Below are experts of layer 3 (counted from 0) of a mixture-of-experts language model. Rows are named router (the router's row for the expert), gate (a neuron's input weights, with its number), up (a neuron's input weights, with its number), down (a neuron's output weights, with its number) and show model dimensions 0-223. Each number is 128 + 32 x the weight over its row's rms, rounded and kept within 0 to 255.
After each expert's rows: a language model's description of what the expert responds to. This comes from a sample of Wikipedia text that the model never trained on.

# expert 4
router [164 118 187 134 167 154  87 174 134 130  72 144 137 113 147 109 132  45 111 111  80 122  98 120 141 133 217 110  92 128 154 113 164 129 139 128  76 140 120 111  92  89  92 164 170 125 106 104  99 114  81  95 100 122 148 138  95 114 136 132 149 108 137  90 179 125 156  97 173 135  99 104  82  97 104 106 153 146 179 159 157 188 141 181 118 143 175 144 183 102 106 130 123 161  89 167 156 101  54 195 101  73 174  77 108 113  70 120 166 155 158 160 148 136 159  85 167  70 167  80 130 117 113 165 128 185 127  91 169 149  89  89 119 162 152 144 115 116 133 154  86  77 114 139 166 156  81 148 141 156 103 165 121 154 176  80  93 150 138 121 153 159 131  89 124 129 134  65 180 119  80  92 143  94  83 138  83  80 138 171 152 165 142 127 137 131 126 134 107 100 169 155 122  85 104 190 122 175 135 148 124 114 139 137  80 128  78 132 163 100 181 143 170 147 158 115 165 158 178 168  84 145 162 128]
gate6 [127 132  88  92 152 147 153 136 110 173 147 100  98 115 134  85 134 186 179 155 106 159 113  48  99 158 161 189 121 109 137  54 158 141 115 119 176 132 144 168  89 101  98  95 138 128 150 161 122 118 118  95 161  99 117 172 134 122 126 138 138 161 141 143 144 132 119 104 128 135 135 112 113  80  80 122 117 123 129  97 140 110 125  87 123 164 162 183 112 119 219 208 127  82 124 137 102 209  59 155  87 177 125 102 151  93 167 150  79 154 125 137  94 175 126 168 119 162 154 112 158 109  72 119 110 122 161 144 155 153 127 118 133  93 158 129 159 135  83 100 126 110  82 115 135 134 132 119 146 135 146 128 188  95 169 127 139  77 141 132 150  97 108 167 147 120  90 105 137 132 100 141 108 173 145 120  70 124 188 155  96 188 122 131 175 102 176  63 114 137 185  36 139  89 151 104 161 159 156  84 152 116 104  98 150 128  91 189 127 152 179 172 109  96  97  58 192 128 164 167 166 175 116 145]
up6 [193 109  85 116 112  74  83 145 183 211 105 120 133 145  92 127 126  87 130 112 110 148 147 125 148  91 139  83 155 164 132 159  85 150 154 154  96 150 141 159 164 179 142 142 124  81 109 140 132 144 155 122  74 104 167 110 161 102 153  93 141 130 118 168  94  74 140 169 153 151  83 107  96 115 137 129 160 152  90 144 131 131  81 123 178 102  76 125 129 156  96  94 146 184 146  93  89 118 180  53 140 129 187 119  88 138 125  99 141 121 140 148 119  33 141  90 148  76  80 187 147 116 175  98 126 148 166 109  74 113 111 127  99 100  71 145 136 110 208 112 159 118 183 133 157 125 148 135 137 180 142 124 118 179 114 158 139 204 158 145  86 175 136 133 130 132 169 140 141 139 171 124 136 180 104 183 165 192 179 174 145 110 164 137 103 120  93 176 152 125 108 131  97  81 122 174 136 108 129 186  91 119 106 164 108 100 141 105  77 166  96  82 102 131 146 198 133 123  90 116 119 112 160 151]
down6 [168 108 154 121 129  93 186 161 139 103 131 160 152 130 116 120 146 145 123  75  90  98  74 153 141 214 105 132 138  95 127 102 125 127 159 142  97 145 101 108 108  86 101 121 114  95 155 115 170 136 143 132 128 150 151 141 180 176 149 130  80  75 186  87 134 139  94  94 109  97 136  88 135  78 154 149 117  77 141 182 151 110 100  61 117 119 144 139 139 140 170 140  92 131 133 125 140 130 156 176 159 179 103 114 131 147 136 146 114 131 188 124 164 165 144 202 164 149  51 146 112  85  31  82 160  79 120  81 178  95 109 195 120  95 111 159 110 147 118  99 128 149 113 180  98 134 110 112 162 149 189 119 113 147 183 150 132 110 114 131 160  95  60 143 186 107 140 105 161 132 148 119 117 145 157 122 125 136 188 165 134 193  99  70 118 119  80 120 101 121 175  45 119 166 140  81 112 144 181  91 203 139 138 143 171 100 113 206 123 126 122 175 129 142 118 183 163 120 129 146 135 131 133 121]
Description: Name-internal word pieces

# expert 14
router [174 122 167 144 153 182  28 172 102 153 114 152 164 107 139  80 133  61  78 136  98 132  63 137 169 147 169 111 110 152 181  76 168 141 141 149  83 112 130 153  83 111 121 149 173 111 106  92 121  85 101  78  99 181 120  82  99 100 145 112 140  96  98  86 160 112 165  33 142 146  84 112  84 120 146 127 186 148 141 184 157 167 116 167  69 117 119 145 190 130 131 135  84 139 134 147 145 124 115 134 118 106 151 103  97  87  89  95 158 171 135 168 157 152 139  83 141 118 123 116 160 120 113 154 101 135 152 108 169 119 107  90 137 175  71 164  61 156 150 206 103  90 132 115 154 134 124 154 133 150  63 170  85 164 194 100  69 157 169 111 102 132 143 124 108 115 136 125 181  87 120 109 143 130 110 153 115 131 104 121 130 187 127  93 122 150 111  98 103  90 165 117 133  90 121 175 109 160 169 164 102 140 153  85 120 167  64 129 121 132 162 118 123 159  93 171 129 145 141 173 119 105 170 103]
gate1 [150  85  44 127  66  96 144  93 184 103 114  88  87 136 202 109 108 101 149 177 145 166 114  75 108 129 140 139 114 135 158 164 202  68 106  79  98 130 126 108 107  65 135 148 103 162 146 101 114 155 179 134 131  96 116 133 128 146 140  73  81 166 146 132 135  69 133 138 101  99 141 163 140 131  84 125 112 146 117 142 133  71 145 141 107  96 177 150 135 169 112  70 111 143 178 145 130 129 155  72  81 109 121 141  90 132 164  62 184 119 160 115 123  95  89 133  95 138 139 130 109 149  86 134  97 114 171 104 139 160 120  93 132 177 170 125 154 135 142 103 174 162 193 142 134 189 125 124 227 152 177 120  89 171 200 121 120 137 178 110 125 134  77 108  85 159 155 117 105 154  92 111 104 164 101  62 137 137  94 151 150 106 103 139 112 138 146 104 118 145 122 121  66 127 111 132 131 115 152 191  93  81  86 148  91 130 135  86 124 124 165 119  75 176 183 103 112 133 112 157 143  80 141 183]
up1 [154  91  55 184 111 107 140 135 198 140 100 112  83 152 168 114 112 122 133 158 130 131  78 109 149 130 150 101 144 158 119 175 147 106 105  72 111 122 153  94 129  57 114 108  84 173 188 136  58 139 145  84 159 134 132 139 131  94 152 165 116 134 134 132 162 110 130 104 139 105 180 129 141 141 111 140 107 136 135 157 200  85 159  99 131 104 160 122 136 133 116  76 127 153 169 137 154 101 113 102  83 147 136 142 163  82 155  71 183  92 103 100 144 100 115 159 145  97 122 108 181  87 120 109 154 101  99 102 191 163 135 110  94 106 150 154  85 112 155 121 127 205 113 169 119 137 200 187 123 146 199 153 116 189 151 164  82 137 125 148 141 100  85 127 120 198 167 118 130 176 134 131 147 161  60 111 133 111  93 187 140  98 141 181 103 166 160 115 108 151 149 125 119 169 105 106 160 170 127 145  86  96 108 120 117 128 136  35 131 147 122 122  91 167 202 185  96 118 154 118 157  74 153 186]
down1 [141 178 153 107 170 126 133 141 100 193 115 166  88 131 123  98  80 127 154 133  84 155 127 156 169  32 163 146 135 114 114  98  71 130 138 137 130 141  76 177 124 105  96 133 147 124 123  44 173 112 127 147 128 106 131  85 124 163 166 169 203 143 145 185 136 148 131 161 137  78  68 165 152 181  90 186 120 115 149 152 154 102 145 114 142 114 129 146 182 102 143 147 161 111 126  73  87 165 118 149 141 131 167 175 158 119  37 110  18 129 129 119 105 183 170 110 110 209 120  89 153 191 130  84 101 138 140 130 106 100 112 158 122 131  80  83 157 120 117 111 144 110 150 122  95  74 117 143 104 147 153 133 167 151 105 117 171 149  57 126 163 100 128 150  89  81 141 138 126 148 119 108 192 113 159 117  84  93 146 166 108 145 140 161 162 158 130 121  93  80 136 111 173 146 110 134 132 204 159 132 130 185 129 114 169 174 114 150  87  98  99 109 119 110 119 113 144 144 140 105 127 127 163  81]
Description: Line-start list markers

# expert 10
router [188 116 125 145 136  93  85 170 127 154 134 139 108 148 132 100 130  69 135 137 106 143 101 110 154 115 176 133 126 142 136  97 154 144 115 103  96 119 122  79 128 101  64 165 150  87  61 160 106 148  61 139 126  72 120 119 124  96 149 129 107 123  54  69 177 157  94  96 199 148 126 177 125 101 152  99 156 115 107 156 118 155 142  92 107 134 163 140 109 122  86  91 136 152 135 181 149 121 137 156 118  96 172  99  97 118  58 117 155 151 150 141 166 128 133  90 168 105 131 108 118 107 100 151 128 153 133  85 167 156  83 190 110 143 121 117 118 120 166 146  91  63 135 127 173 100 108 136 160 162 115 102 103 170 199  96  87 144 168  73 157 168 120 128  70 112 166  71 150 117  73 152  77  65 129  92  81  80  79 168 133 181 179 119 114 141 167 119 136  99 130 123 101  98  78 203  95 148  98 192 108 104 128  81 113 141  97  84 168 122 160 120 152 170 104 132 182 198 147 148  86 132 168 122]
gate0 [111 142 212 144 145 109 134 102 138 105 109 142 111 157 114  88 183  96 113 138  47 107 127 154 105 104 132 101 153 128 163 111 158 129 114  83  85 167 172  93 182 124 157 142 140 141  98 111 149 110 162 100 136  95 134 165 137 202 169 104  98  97 168 169 157 149  99 112 109  86 120 105 152  98 135  80 130 112 204  92  84  82  45 155 158 153 143 146 106  85 185 182 134 168 117 123 152 193 118  82 166 141 153 118  90 135 106 147 150 131  84 148 137  88 176 183  99 140  68 105 102 175 154 118 114 104 157 134 116 107 109 108 172 130  96 146 166 164 140 116 130  87 169 186 142 184 152 122 120 169 130 175 154 104 101 177  97  75 145 193 114 118 167 100  71  96 178  88 131 130  57 154 158 158  91 113 113 154 124 145 122 107 167 143 121 157 126 108 115 135 164 161  97 121 128 142  76 190 189 117 119  92 129 132  88 137 134  92 128 123  93  75 117 183 133 136 182 132 126 184 117  95 166 126]
up0 [132 146 143  66 100 141 119 103  91 132 120 186 143  64 121 122 110 126 149 160 173 150 165 130  97 107 147 136 107  89  90 151 107 140 109 118 124 122 117 138  73 146 126 139  98  84 135 180  77 121 151 134  45 137  87 135 164 138 143 115  72 185 142 129  90 159 134 148  82  92  89 113 130 116  98 212  88 118 142 138 150 139 127 148  97 149  98 117  97 134 113  91 128  19 133 125 136 153 179 154 125 104 112 129 117 146 221  48 111 108 183 131 123 109  64  98 102 125  82  67  85 104 120  77 132 107 182 106 130  93 110 137 105  93 135 138 144 140  64 149 111 130 114 128 113 104  78 162 174 112 147 145 123 117 163  80 184 167 124 178 167 133  78 132 134 139  86 181  93 116 157 126  90 192 164 161  89 117  75 163 120 107 119 187 158 153 159 130 100 123 137 142 180  91  97 138  48 112  66 143 116 148 115  79 150 105 167 149 104 104 120 124 111 192 141  72 134 136 129 121 131 121 138 112]
down0 [140 139 104 182 157 125 159 122 104 127  93 147 115 144 142 121 126  89 135 112  87 166 120 163 123  92 151 114 123  89 145 157 108  79 106 186  96 155 151 115 156 134 160 148  80 128 172 115 124 189 100 133 124 148 131 115 157 165  86 129  98 116 174 150 125 185 101  98 125 167 102 153 145 122 107 112 155 103 133  30 188 117 110 101 203 157 134 136 141 138 111 138 116 121  67 122 101 202 132  94 108 122 135 127 149 116 190  74 101 114 108 150 113  45 105 116 103 149  60 137  98 144 109 115  83 166 174  91 130 115 156 133 177  98 102 142  99 118 113 129 128 146 130 133 171 120 103  38 109  85 143 103 168  80 161  92 166 109  70  91 142 133  81 133 149 129 140 151 104 187 177 216  72 153 124 138  36 181 125 196 153 128 177 170  89 129 193 111 175 157 115 134  78 136 127 121 118 116 127 171 144 115 111 103 130 130 116 181 148  73  98  75  89 127 127 103 157 130 104  99 141 144 148 141]
Description: Table column separators

# expert 9
router [150  69 144  95 150 134 112 151  82 144 103 174 154 109 116 105 163  61 130 121 126 106 147 147 128  91 160  75  98 119 138 116 184 118 144 170 133  97 126  79 132 110 149 115 113  98 102  95 153 134  62 130 112 111  69 165 144 109 171 105 136  77 150 138 145  99 200  70 154 109 102 155 115  88  97  95 159 153  68 117 130 136 164 129 100 162 133 148 162  77 106 101  95 190 140 102 171  82 160 111 148 130 158 112 144 143 154 136 167 164 126 140 134 125 170 102 115  96  96  81 171 157 142  97 145 192 177 125 114 147  99  98 170 135  53  77  99 133 101 186 110 137 149 152 152 162  95 198 126 101 123 155 100 162 232 121 143 128 177 104 126 151 174 180 109 101 143 121 133 123 173 112 186 107 107 150 176 128 129 148  93  77 122 146 160 132 107 101 108 115 162 154 144 139 129 195 167 174 173 157 152 153 101 126 163 133 101 113 172 103 130 176 125 188 131  91 180 198 102 151 157 166  70 113]
gate1 [ 97 144 181 150  85 146 169 111 135 115 101 104 126 146 144 110 102 149 132 107 104 112 149 163 155 162  80 183 104 124 141 156 158 143 103 152 117 105  76 177 154  87 168 132 124  24 161 153 104 158 141 137 117 136 115 180 154  94 107 164 127 110 100 139 186 139 106 133 160 109 145 158  89 154 119 136 148 161 132  73 134 193  88  89 116 133 132 165 151  79 136 181 108 109  83 133 134 131 130 130  90 133 120 104 131  83  86  96 170 172 109 113 153 112 127 153 119 109 115 134  54 154 126 195 102 155 105 113 148 132 169  66 141 200 177 164 120 101 140 122 139 173 137  78 158 175 119 176 172 114  78 128 131 153 109 124  69  89 154 121  97 170 126 145 146 108 125 132 114 165 147  90 136  49 137  63 111 174 145 138 154 108  88 122 154 166 157  34  97 145 131 163 117 128 146  90 190 158  89 168 105 110  96 145  82 105 120 154 154 115 126  88 117 148  65 115 114 106 180 114 131  44  65  86]
up1 [112 183 183 130 122 122 125 125 129 144  76 102  91 161 107 124  86 147 156 100  76 104 137 151 153 136  80 132 107 102  99 103 152 132 121 183 102 104  96 208 140 108 173 149 104  81 101 231 167 144 121  90 154  86 123 169 117 148  90 138 175 150 139 135 223 112 115 154 179  86 138 114  97 158 164 157 175 173 140 131  89 174 127 116 143 123 122 140 154 135 113 172 124 139 104 112 151 174 118 159  76 140 156 121 171 138 101 127 128 144  99 157 126 162 143 132 106 106 105 179 134 136 152 218 136 123 122 153 159 126 118 122 125 236 171 128 137 173 148 141 101 171 141  72 139 178 153 168 189 121  97 119 122 103 135 145  78 161 106 106 135  94 152 136 145 159 164 150  97 174 143  79 104 114 179 136 100 167 141 144 147  99  53 153 112 127 140  99 102  67 104 166 109 143 118 135 176  94  97 146  63 127 135 120  79  85 167 163 138 122  91 161 127 176  64 151 154 103 156 186 123 143 103 124]
down1 [ 91 113 138 111 146  95 160 108 128 122 148 167 102  86  97  86 133 145 112 154 118 130 182 143 116 111  98  76 186 148  72 136 124  80 131  82 173 146 133  87 102 133 117 168 138 182  90  65 140 123 115 197 103 127  84 137 106 107  93  90 144 108  98 108 138 145 109 114 140 106 169 128 142 152  92 133 149 132 151 108 119 143  84 160  78 128 114 110 126 161 105 147 158 106 147 147 105 133 142 104 174 149 146 137 122  66 162 148 133 157 112 152 123  56 144  84 147 155 153  77 134 131  96 139 196 110  75 153 142 104 179 168 149  48 114 143  90 149  80 133 118 102  39 153 129 160 205 128 137 160 160 124 145 170 139  82 137  70 173 174 165 150 119 107  68  59 150  98 111 109 136 133  82 190  73 166 119  56  71 115 184 110 145 135 140  91 122 152 117  94 161 108 142  92 120 101 150  81 209  89 131 113 122 180 180 173 108 164 138  71 160 101 108 128 136 162 131 122  94 135 142  91 145 141]
Description: Definite article and ordinals

# expert 1
router [187 126 173 133 153 169  81 112 114 125 134 163 155  69 132 104 157  85 148 172 108 120  98 152 124  76 124 114 131 102 111 116 144 132 160 126 193 140 101  76 100  96  66 147 135 118 100 130 101  83  85 107  89 149 121  98 103  96 116 121 101 110 123  70 166 163 191  76 149 118  99 136 103  46 150 147 134 145 158 126 127 169 130 132  95 148 177 131 123 111  84  82 164 176 126 183  82 154 106 175 109 136 163 167 148  95 110 137 150 161 156 164 156 111 156  65 147 143 108 140 188  76 128  87  94 149  79  85 168 155  50 149 154 188  73 163 115  92 120 145  82  87 115 197 152 116 144 162 124 111  83 164 141 155 231 107  76 135 128 162 133 156 133  89 121 145 131 129 188 127 128 132 105 136 144 165 132  89 102 143 170 111 184 110  90 186 177 130 152 126 189 140 104 124  93 175 106 170  91 179 130  86 119 138 132 123 119 154 176 106 145 118 116 106 143 101 137 115  91 175 131 133 150 120]
gate2 [154 151 133 178 144 126  86 104 102 150 157 125 155 137 173  98 111  56 137 157 111 132  92  91 123 144 146 157  85 170 119 122 134 112 126 178 127 156 104 145 145 127  78 119 127 134 180 149 128 136 127 151 155 102  87 154 104 176 156 134 119 105 149 126 131  79 127  76 124 162 146 166 149 160 156 186 115 103 182  75 101  96 153 169 104 141 132 164 106 118 127 142 103  80 193  98 176 108  97  78 154 137 139  96 164 212 100 173  85 126 107  49  26 164 126 142  93 160  96 147  90 119  82 115 101 166  91 119 111 104 142  92 145 117 151 184 153 150 125 150  98 181 139 140 117 121  94 132 129 152 118 198 125  90  84 149 122 134 105 145 183 151 112 220 159 108  93 163 131  60 127 137 185 129  94 194 112  85 131  90 125 103  81 147 132 146  92 125 108 108 104 198 161 113 163 172 173 114 134 106  38 154 131 127 164 109 124 102 103 132 115 122  91  85 105 138  99 138 100 139 104  84 155 100]
up2 [183  90 113 121 175 112  84  90  66 114  99  96 108 140 106  93 163 168 138 185 103 164 132 113 128  89 146 126 148  96 130 137 148  90 132 156 129 167 105 143 137 151  71 164 142 140 109 165 216  91 124 132 115  92 119  50 122 171  87 116 111 117  42 142 203 144  86 112 153 157 129 169 166 173  74 155 105  73 131 126 129 113 143 127 103 139  44 144 140 193 169 155 158 136  88 108 154  96 123 108 122  99 158 112 150 134 105 119 124 130 113  92 125 165  97 125 168 101 124 148  96  91 124 117 131 173 177 118  97 161 164 129  70 118 148 119 131 129  91 152 146 115 161  87 133 159 158 132 116 155 135 170  64  85 136 135 129  96  78 161 127 156  22 116 112 154 119  93 131 116 118 120  67 120 154 159 170  68 158 125 100 134  67 135 172 116 104 154 175 133 101 143  84 128  35  84 128 135  87 123 110  57 108 127 107 138 115 172 104 140 111 118  98 128 128 130 146 106 164 122  91 184 179 119]
down2 [209 108 174 147 125 159  98 100 108  87  85  77 150 138  83 114 149 127 191 154 148 114 125 136 111 102  96  94 169  95 165 124 144  89 146 131 116 170  94  87 145 115 111 131 168 149 128 114 133  53  99 135 115  87 142  55  70  99  94 114 105 170  61 172 129 112  94 128 145 166 124 122 158 125 110 142 191 122  95  76 133  91 125 168  90 117  53 143 170 209 145 137 133 158 101 128 114  87 183 197 122 113  77 115 151 161 161 166 114  97 120 117 146 152 135 177 193  84 100 156 126 112 148 102 104 142 158 133  96 166 198 146 112  91 103 134 115 121 141 157 120  99 176 124 101 124 123 106  99 117 131 141  94 105 158 111 115  63 139 206 103 131  82 158 131 173 121 108 125 123 196 134  99 138 180 145 154 112 135 128  92 184  65 142 163 110  95  86 148 101 114 156 126 137 121 104 152  99 134 137  70 104 128 119 100 109 132 176 109 110 134 194  92 173  56 136 103 135 126  94  86 145 164 168]
Description: Coordinating and linking words

# expert 2
router [162 158 148 117 143 142 151 128 168 239 100 151 184 133 151 107 129 100 164  91  76 126  80 122 107 142 137 111 107  95 150 104 137 133 147 155 107 133 152 139 102  73 119 203 165 136 100 128 117  79 111  92  88  78 204 137 123  97 116  81 119 124  99 120 161 138 153  93 149 133 100  86  93 101 162 137 164 178 174 178 164 154 137 135  60 153 118 151 145 161 119 158  99 188  84 129  86 127 122 183  61 105 187 105 125 122  98 132 160 146 152 162 151 143  89 116 152  76 139 108 131 144 145 135 158 103 137  95 142 100 107 178 102 131  58 156 124 122 162 201  53 116 142 170 140 126 115 143 121 112 111 151  90 123 155  80 126 178 162 119 154 201 160 115 110 145  96  70 172  95  86 149 127 131 131 139 158 166 120 126 140 142 128 119 195 123 139 149  86 119 174 183  88  92 117 122  71 180  87 135  92 130 135  96 175 173 113 122 147 127 157 143 173 104 147 118 142 128 134 211  72 117 143  99]
gate1 [106 123 140  94 153  92 109 144 166 147 171  86 194  98 105 133 130 162 101 128  92 134  92  97 139 127 109  82 120  79 178 124 121 201  55 115  93  74 150 128 154 101 140 152  43 112 185  95 129 143  79 115  98 140 116  56 126  70 120  68 112 110 145 152  76 139 123 121 136 127 145  90 108 164 128 216  93 132 113 137 116 164 137 146 179 187 119  72  95 117 166 127 137 132  58  99  67  92 135 107 128 108 129 156 115  90  91 162 114 142  90 187 111 116  93  82 135  94 111 116 129  72 137 109  87 186 152 153 129 129 159 144  69 103 127 124 151 156 180 124  82  93 163 108 148  91 124 137 153 108 131 148 112 121  60 128  75 138 105 163 146 213  70 165 141 105 133 103 163 211 114 123 113 104 140 113 100 131 152  91  97 106  89 108  87 108 124 139 133 142 129 148 111 112 151 177 125 186  97 133 104 103 107 109 170 142 129 148 106 161 108 111  83  85  79 118  72  88 137 130 109 165 126 113]
up1 [186  99 118 159 170 100 125 147 117 154 136 115 114 113  89 164 122 124 168 141 106 136 150  88 109 118 104 160 105 159 202 173 122 179 116  69 119 137 109  89 157 126 140 123 112 172 114  81  66 128 113 126 148  87 101  81 160 154 113 139  65 150 145  54  84 124 119 128 112 149 118 170 176 123  86 166 148  97 108 178  92 125 133 164 128 149  97 137  86  57 136 194 163 101  93  64  91  47 104  99  89 143 119 153 100 144 106 175 132 132  88  95 148 168 118  91  92 100 120  95 151 101 104 160 134 186 132 132 170 121 142 128  84  91 132 133 151 171 212 139 161 105 182 119 165 149  69 128 122 151  76 157 130  91  80  86  98 110 103 138 145 155 139 124  94 123 110  96  73 109 184 130 106  70 115 110 103 112 109 118 134 188 107 121 206 162 152 143 116 110 109 157 160 109 178 155 115 153  96 142 157 119 123 105 132 129 177  65 150 150 202 197 166 171 120  98 147 135 131 163 109 120 133 128]
down1 [122 190 122 126 105 128  89 175  62 102  64 150 145 113 124 119 134 120 150 104 157 123 195 109 147 111 192 176 129 178 112 123  92 121 188 175 139  83 167 174 177 152 135  72 128 108 157  95 182  89 117 117 131 128 131 136 117 154  89  95 128  74 153  90 143 155  91  93  47 141  75 107 156  92  44 159  50 106 135  94 104 101 137 133  78 117 235 154 130 162 100  67 150 131  95 171 116 104 115 109 156 118 150  89 109  98 185 139 110 112 135  84 181 137 148 124 104 141  96 174 131 118 145 139 172 142  87 146 126 131 152 158 146 128 145 161 121 154  72  95 138 122 118 149 153 149 116 205 117 107  90  82  92 122 155 106 115 131 117 120 137 113 116  99 153  83 114 160 174 141 107 112 121  91  94 147 140 153  82 178 112 113 137 129 112  99 142 127  88 168 162 100  84 151  84  95 128  58 105 115  83 107 115 102 135  82 128 117 162  65 135 152 108  96 154 134 139  80 137 134 153 181  78 140]
Description: Quantifiers and modifiers

# expert 5
router [170 112 157 151 132 127  67 154 103 177 133 186 121 147  81  79 145  66 108 139  86 101  96 109 156  97 111 109  99 120 114  62 144 150 176 123 130 120  76 150  81 101  99 107 110 112 148  53 113 110  99 105 116 131 116 134  98 130  88 148 127 100 131 164 189 124 129  83  87 172 102 126 146 118 140 125 188 168 122 166 118 149 126 170  91 115 114 161 145 102 144 131 101 136 119 134 129  90  90 166  80  75 165 107 128  71  87 121 138 191 134 141 115 127 156 103 157  99  98 101 175 128 137 116 158 112 129 104 145 121  64 111  93 194  80 126  72 121 177 155 139  96 151 178 154 127 143 127 162 140 129 167  94 118 205 108 110 164 141 143 128 147 148 107 115 107 123  78 193 165 114 109 133 123  89 118  99  81  88 107 187 128 117 132 124 147 154 150 103 113 189 122 110  54  83 173 106 212  94 188 123 100 123  67 105 135  68 106 116 127 172 130 132 137 100 121 208 143 217 116 133 128 150  82]
gate2 [135 138 109 176  98 158 135  90 137 172 131 116  76 128 129  93 173 145 137 129 218 114 124 150 134 140 149 101 167 122 137 184 133 173 135 100 158 141  92 145 164 115 166 131 111 173 106 130  87 106 176 146 182 137 143 136 122 130 131  55 117 124  81 187  79 187 165 142  87  89  73 111 146 139 126 104 145 113 110 143 147  88 108 152 113 134 109  58 103 169 139 188 106 105 127 158 129 155 132 176 168  93 133 154  84 143 111  87 119 131 184 111 131 150 100 114 113 129 117  83 186  88  67 174  91 159 100  92  83  90 148  54 154 136 156 139 194 144 181 153 163 112 141 134  79 161 146 145  84  65 111 112  86  96  96 216 143 125 133 147 176 161 163 175 116 110  89  98 117 137  78 163  80 110 114 127 109 101 112 126 148 173 142 195 115 104 109 151 111  92 107 141 160 166 158 109 118 119  43 113 107  94  58 152  98 131 163 175 153 122 163 136 178  87 108 106 123 118 118 148 135 139 152 108]
up2 [ 85 147 167  86 134 114 125 143  82 150 107 154 176 148  98 165 120 185 144 114 100 119  90 120 130  81 130 114  77 136 119 127 123  51 147 161 140 177 173 108  86  92 118 126 126 122 140 135 171 154  74 102  68 136  83 156 104 117 169 199 140 148 173 111 136 124 112  98 104 188 123 106  52 172  97 115  87 130 178  91 132 122 156 114 126 122 150 183 148  80  89  82 157 182 117 101 112 103 136  44  98 171 162  94 206 147 156 161 150 128  88 128  90 142 121  84 135 139 110 143  95 159 177 116 163  96 146 156 166 130 162 132 105  59 136 144  87 123  57  95 118 130 150 113 158  90 106 101 165 158 141 129 165 159 137 115 173 123 152 131 146 103  84 111 120 162 178 169 125 197 154  85 117 109 140  99 173 124 129 171 175 104 148  93 129 135 132  96 144 158 136  96 135  96  57  90 101 142 134 136 115 138 171 114 163  93 107  59 126 158  80  89  93 178 138 169 120 106 117  83  83 138 173 148]
down2 [182 184 167 141 110 108  91 132 105  93  82 168 156 139 146 152 160 157  97 130 129  78 151 132 173  74  57 148 199 103 113  79 157 172 128  97 137 119  91 152 143 160 140 178 134 154 126 199 129 159 148  93 125  67 100  74 117 158  94 119  98 124 102 112 138 161 115 173 106 172 212 135  86 161 134  77 140 110 120 135 144 189 140 169 137 134 164 139  98 122 107  93 138 112 124 146 166 118 168 137 112 170 162 154  88 162 127 134 100 138 170 123 146  96 146  94 194 176 124  60 164 124 102 127 145 117 100 144 233 163 144  92 175 117  96 145 142 129 124 157 194 106 104 147 165 117 146  94 122 135 133 103  84 127 125 170 119 120  97 154 125 140  91  69 161 161  92  70 132 156  76 154 145 121 134 122  56 100 119 131 212 154  86 112 141 121 128 158 130 169 172 115 129 169 169 118 122  77 102 114 129  74 141 177  98  85  85 162 143 154 111 139 115  87 118 121 143 122 151 170 102  85 128 102]
Description: Prepositions of place and time

# expert 7
router [185 124 183 141 141 165  65 148 131 149  97 171 144 105 125  79 142  33  88 140  63 132  83 119 162 128 171  82  88 117 138  93 173 156 159 137  85 136 107 122  81 108 110 167 168 110 109 122  92 109  76  88 102 120 131 126 111  82 140  83 113 103 128 101 177 156 153  60 154 118  74  93  89  80 158 106 157 179 159 165 176 177 131 169  81 134 169 162 165 123  88 137 110 144  82 170 125 113 105 169 104  69 175  78 118  88  86 100 193 162 149 180 144 155 163  84 179  79 131  79 160 114 141 158 130 161 112 118 168 157 146 123 109 189 122 143  80 112 159 154  80  79 142 144 156 138 103 136 145 157  99 159  90 168 116  91 119 146 151 117 127 162 130 108 106 134 137  93 189 104 110 116 149  82 105 143 123 101  87 107 163 168 144 135 120 151 107 122  94  91 181 146  99  81 122 185 109 170 129 163 109  99 164 124 107 156  84 113 133 111 157 140 156 156 111 148 185 142 151 141  94 143 152 104]
gate0 [105 160 136  93 122  53 127  44 112 121 164  90 104 130 102 178  92 113  67 123  80 130 188 116 135 127 142 119 165 116 138 142 125 153 102 152 127  80 120 129 149 104 157 147 135 162 164 153 159 140 132 160 187 172 170 162 168  63 155 140 110 112  90 178 103 168 110 191 109  65 158 111  89 139  74  92 121 126 127  90 140 166 134 151 117  54  32 114 119 160 116 104 142 130  95  88 118 145 163 167 136 113 124 125 107 124 112 147 101 133 113 154 125 161  59 108 106 120 111 126 106 151 105 139 151 129 188 163  61 113 105 168 182 148 135 123 136  94 131 128 177  51 154 184 163 147 164 101 104 139  74 123 104 177  48 159 126 138  57 202  83 156 133 131 132 162  98  80 126 165 129 182  90 115  86 150 113 126 183 149 137  55 123  90 110 108 118 137 114 149  91 115 126 112 140 163  95 173 114 112  66 125 115 128 108 106 146  87 129 139  81 126 107  98 149 100 111 126 101 139 139 151 133 161]
up0 [ 96 140  66 128  52 149 183 112 115 144 134 133 148  86 139 154  76 149 103 119 141  97 113  76 119 159 124  72 147 141 147 119 146 104 124 113  98 111 129 167 126 156 102 159 146  93 181 124 186  79 131 211 165 149 169 170 148 167  67 154 139 122  69 155 122 123 148 164  74 115 111 103 140 145 127 179 176 131 135 151 116  81 110 192  95 109 125  99 175 127 141 174 137 142 139 132 112  76 125 130 169  91 136 102 146  67 132 113 128 118 110 132 126  82 127 142  86 149  57  81 116 124 142 122  86 161  71 119  85  65 116 149 144 115 160 139 191 160 134 163 106 136 199 132 150 134 183  78  84 131 109 107 102 106 127 106 127 117 131 184 148 194 124 123 148 142  94 149  98 126 224 140  61 116 142 120 102 119  97 202 132 118 152  89 152 170  67 104 161 134 137 118 110 171 100 133  71 158 116 141 118 102 145 101 112  68 107 115 125 113 192 176 133 122 135  87 172 122 100 174  91  96 156 153]
down0 [137 148 127 101 121  79 126 101  74 109 147  66 160 102 137 177 105 124  97 149 113 139 182 134 146 208  88 169 174 145 155 180 132 188 116 171  93 134  89 171 115 135 130 191 144  83 187 106 140 119 146 127 179 135  77  88 111 130  58 130  81 114 127 131 155 125 117 195 176 144 152 126  71 102 122  97  97 120 166 186 141  78 192 114 144 140 103 164 122 127 111 134 116 115 166 109 148 101 125 140 100  84 122  82  99 116 171 158 133  99 122 128 127 172 129 214 174  79  82 121  78 149  80 137 120 114 147 172 130 131 197 144 176 135  92 118  69 156 134 182 182 131 150 152  93 221 142 136  74 168 175 122 143 105 176 139 112 123  90 169  95  68 150 154 123 102 164 160 155 141 140 166  84 133 102 175  89 123 120  72  96 134 105 106 111 130 126 114 102 122 151 115 113 136 135 140 122 141 146 106 126 111 130  87 159  89 105 105 123 109 148 152 158  76 149 123  69 125 141 182 180 114 117 146]
Description: Line breaks and coordinates